config.toml
n_layer = 13
d_model = 160
n_experts = 24
experts_per_token = 2
d_expert = 80
d_shared_expert = 0
activation = "swiglu"
moe_layers = [0, 1, 2, 3, 4, 5, 6, 7, 8, 9, 10, 11, 12]
router_score = "sigmoid"
normalize_top_k = true
routed_scale = 1.0
balance_loss = 0.000205
balance_bias = true
router_cosine_scale = 10.0
init_std_router = 0.014
lr_router = 0.00202
vocab_size = 8192
norm = "layernorm"
norm_eps = 1e-05
tie_embeddings = false
optimizer = "soap_variant"
lr = 0.00613
beta1 = 0.95
beta2 = 0.95
grad_clip = 1.0
batch_tokens = 65536
seq_len = 512
train_tokens = 251400000
steps = 3837
dataset = "wikipedia_en"
Below are experts of layer 9 (counted from 0) of a mixture-of-experts language model. Rows are named router (the router's row for the expert) and show model dimensions 0-159. Each number is 128 + 32 x the weight over its row's rms, rounded and kept within 0 to 255. Numbers have three digits each.
After each expert's rows: a language model's description of what the expert responds to. This comes from a sample of Wikipedia text that the model never trained on.

# expert 13
router:095138099145067119117115133081155124114090140144140148117147135134125120105137146114146145121153157112194163124156116164147103145144030143160115168087118087116147127155083142103111150156156088095122042119105145151098103108125162161131134131140120121156125085089126136136050165197144137120202106133193142180094048086153176114135152104114156090107106101156129106247141129157138141162129152196106115109125109157158088133131146134116099125107118057160134066129147084081061105081132151
Individual digits inside years, scores, coordinates and table figures, plus spaces, currency and unit signs such as °, £, $, UTC.

# expert 12
router:104132084167075117106092134140150120161101114103114220119116184060177096060103112067127110065110145132085128092128155097108123112126153106124100169140092099105102177133133090074146155131158164145108111137112106141103147162162129065121119118113149129112163139143139140127118073147082141080108115105160190171127043139151129120116207175117157182099071101137142159203087102120155187135149166132085180137161108097185080184124091097144129138117134099132118124120138116077097146154151161
Subject pronouns, relative and linking words in running prose, such as he, it, who, but, so, there, and past participles.

# expert 22
router:079169125128095182157098120100074105133120152131073128132159099129160116122107079157042144128109099161193108133157134110142109093138089102121134087114116111100134142132101130093139120126150155082150101170094160167060137170134071085147135126092174114131119140122104139130119106152138155160117106116188116097176093148124167171108120118143196180134101067072102111252097156102146157202130173137135077077146103138167109115125151084162123096156105076163131184137108134074094149096113148
Bare space tokens after pipe separators in tables before scores or numbers, plus opening parentheses, brackets and dashes.

# expert 15
router:086158156145121139130088139152145107158132154120181139106124061154133121104106114124095134100089148136095129092185150155153093137127115078093122071133089156092097122150117118072105156073174167111146090089154116156125172155110109129107165174119124135151164141125099123143057124126120146072140094078198132170131112125171187115155148135149147102167091080142116138176097153211170154200123104147042102125153106115136093151119110153109103142035124042146118179160123075132083107139146163
Commas, conjunctions and copulas that join clauses, such as was, is, and, as, when, often after place names like Phoenix, Arizona.

# expert 20
router:105172138142088112137098145090095122130147177119136160185149156127127163148163140138094220120079146120088140122099139136152098125143144098080112117137078072148133134119107185126137106183154210148108102121132131144114158078170136099054134129172163102137149137161104127121031081126079117140126103148175155104092064088106113156127122118174120121122095140085089100202107106140148102220170135094127139081121103069164134134156164109155104088133151065129134187129157086106081157134105147
Auxiliary and modal verbs like has, would, must, should, infinitive to, and the leading 1 or 9 of years.

# expert 8
router:140154082156065102141173143170199141102142121110104217141122094099094152120168143124119150108155143151144096101161124131113091162108159161102096102171151106113203116124153143096144132105150131133175085116149134100094146129138092138107135124125126109168130061141121132121127099162120121105137052108198113124144121134132146119145167093166113094155107122082134186210110060180119132119126138132060157102104075085136161143059101125120145102069089129072110167114102128116053084109123224
Adjectives and field or occupation nouns in descriptions, often after a or an: political, literary, guitar, politician, plus suffixes -ation, -ical.

# expert 5
router:136074145106149121161106160087110095160095196083109146127160110097102133085147130125098158099093199133138084092142118105187097131158151152158111146163194131166120092110122168083173143136146106083183096079144114109085152096087140067112158141163113125131125135122152153142107085132170128080135143095154144183143108116163094095144157096134099128161074149109041114206119093182161150126125155099102157059109122191152083133124108128094154096096133079157116164099189115094092131099151193
Short consonant-heavy pieces at the start of words and names, plus capitalized openers such as New, Silver, Bronze, Genus, often in lists or tables.

# expert 3
router:108189103093096111165116161095124129160142164106096202142159110151161144129156133138086116117115148117126119123120128165158099122139104093105171121109126031100158117143133098122104074104134188126139076116134137085056109147152104137093118155151144129193193096138137100143011090131149114132104052073175157128092156095145106169173140106137112127086157093138145158197102149191202161117119181147079124136105108097160152121110083105125142154076084120102122146096152134123112142161127085
Middle and final word pieces of non-English names and place names, such as -ova, -za, -kov, -ina, in Slavic, Spanish or Asian words.

# expert 7
router:124143084153135138153098113147104086146134152170084174159182158078131120135108095136162155135086146108137165121124125114167084137117052131105127150134091117139130160144107135058118129109159099096155106153132140157143084152138119060104173177110132124149149135134062133164036099157105137077100120112074102178151101139132142126176130149104179151095143142153101140207110034171150128130121127092118056108099122078169121156163087139182132105094165067106115176083194101091142170125168138
Capitalized first syllables of foreign personal and place names, such as Sa, Le, Ha, Ya, often after country codes in sports listings.

# expert 1
router:177156100143084160146134109124116112159079156077035238161151107134176128095128121145140138137153136140152169122115129128149110128123097093096077110139088124094164140129127171089175140101132098076181110105162129165109151119163107109101159108154128161166144105123098144166103114136142162151132088073178151170130048165152096125139087115126133115110108136092132138148080065134206144228109164134060110119128098121163151114157085134137102124083121093154127133078125086068075151100127164
Articles and possessive determiners opening a noun phrase in running prose, such as the, a, his, their, its, often after of or in.

# expert 16
router:170125115153107168115125126144135125122103141111037122119160110085180165083105117039043137101095116156118164103147165150151163152132059115060138111143092150129216146117109129105143156096117157090139099135124129177162123064122097133051115151108118122131121115124111137172057107138121151119127134169153180133128089124168203104155113132139195174166057114098110074203124114141176128172086117133137122150092108110135116128136134089170104132121125125101112194144104164094117124131129177
Line breaks around headings and lists, heading markers ==, and single capital letters beginning names or words, e.g. S, K, B.

# expert 4
router:094118123183101106136125121115177111164099181116146246116205120150113143038149098154087125106103170143129113127118172088148137120092123057090117114098129128140148124126090121056147103133202164121133100165115132157094176116098121123110084111159121095152159111108127152144092096086117127134147123136179183118136126180126100150092164130165123094151124107087165111196114144184154137142107139181106171083115046152139159144140107099108092109083127166084111181106119158078089126105082117
Given names, surnames and place-name pieces, e.g. John, James, York, Washington, and endings like -ton, -son, -ley, -ford.

# expert 23
router:123174091159085127149057109158133139150118128105090117129144126139178148124143100118123152122162175137147119089173150162138125129114107116108098153142136126087147120142106101097115142134134132149176040105137093133117171110117101110116171107177101092145171092155112129133057113085057113089141087115163165164144065141153147128130074106116151126151103082125144169218108133137150127212103165085199096082160093124160104190125209111115116125133130043076098182092108163116151160077108128
Bare spaces, hyphens in compounds, opening parentheses and quotes, and prefixes such as un, non, anti, as in prison-like or walk-in.

# expert 0
router:106135096096090094155095125169166099102147198095095150141198110106126137112068157117107111067103170135156195118156135196125118119117116085086110098151087114083160159124063197139138143144139148190130137195099147130125162114142115117085123104131130127082088133149140092164079150098112086080120102108159133187155119136117184105156127136175201150119128113186130146203081117174119118150132141154110132144170074130155142111059087124089135113089165102122106094087098096129103120058153135
Word-final suffixes, mostly plural -s, -es, -ers, -ments, and plural nouns like members, people, children, e.g. pictures, temples.

# expert 2
router:167155089105045143151075114141185136101141105141075160100193099114151154109116107119123189109136145126130099157184147132163103131149108113098105159179146065076159136156031147143112113142167116104153068134160127131117160114109112095122198197141079107155126116138106110151100115132067126074130140120208141124121146114121138128129128043144166131132095136132160105177066130158128121188108160120075122118102094131162124113161144109113094143106154169144082171127156091094039125163107103
Prepositions opening a phrase (of, in, with, for, during, between) and past-tense main verbs in narrative, e.g. killed, returned.

# expert 6
router:202172152102085080160113127140078077131140142116140129169159102134101126145097136077122178167186130148129091101169127174122122117104095087104055103137123116115175155130112153094104118140173141128147063104123093144089115055196137107130173153154134086161149140115154114151089094159188131121141100101138107164127083122154141107125168099132150158118158132139126203220117099124152163110171185083115117074097164067106147125117072115156130089116090063163111182102095113098121114149070110
Opening prefix pieces of split words like re, con, pro, pre, trans (convection, probation), plus byte pieces of Japanese and Chinese characters.

# expert 21
router:132169140133076106100129159164132133123066157131094138088203131119176124063149070062141148109179132083187087152175159101100045150115125115098124095074123113099167133119069127136202111178181124098110109150134129149081150149131125146101147110137106169113193161121144096154108116165157148088141131135139125119163077115103131194116133085135126158123114179141166109210156123131137172151122113105065120158103162103135074183124118061099099099063104115137068133126111121135105125099125152
Opening consonant pieces and prefixes of ordinary English words, such as c, St, ex, comp, dis, whose continuation follows as -ed or -ing.

# expert 19
router:159174061102107115120178143117131105118093082080129216149138126178127166109105150107069111092116147185101145141155162160131132168153104117114124134207105092116086074157102146075125101118168135068128128175108123160117155081120114139163156117099096118137129101155188153175078131207096161103134079136189098143125085155125166105149125097115159104180105094142140120212133170123146103116101138110093087088143102085169111141094159101122109133037171137148126159129130136099080121078114113
Capital-letter codes, abbreviations and digits inside tables and technical text, such as TX, SCE, GBR, OF, US, TV.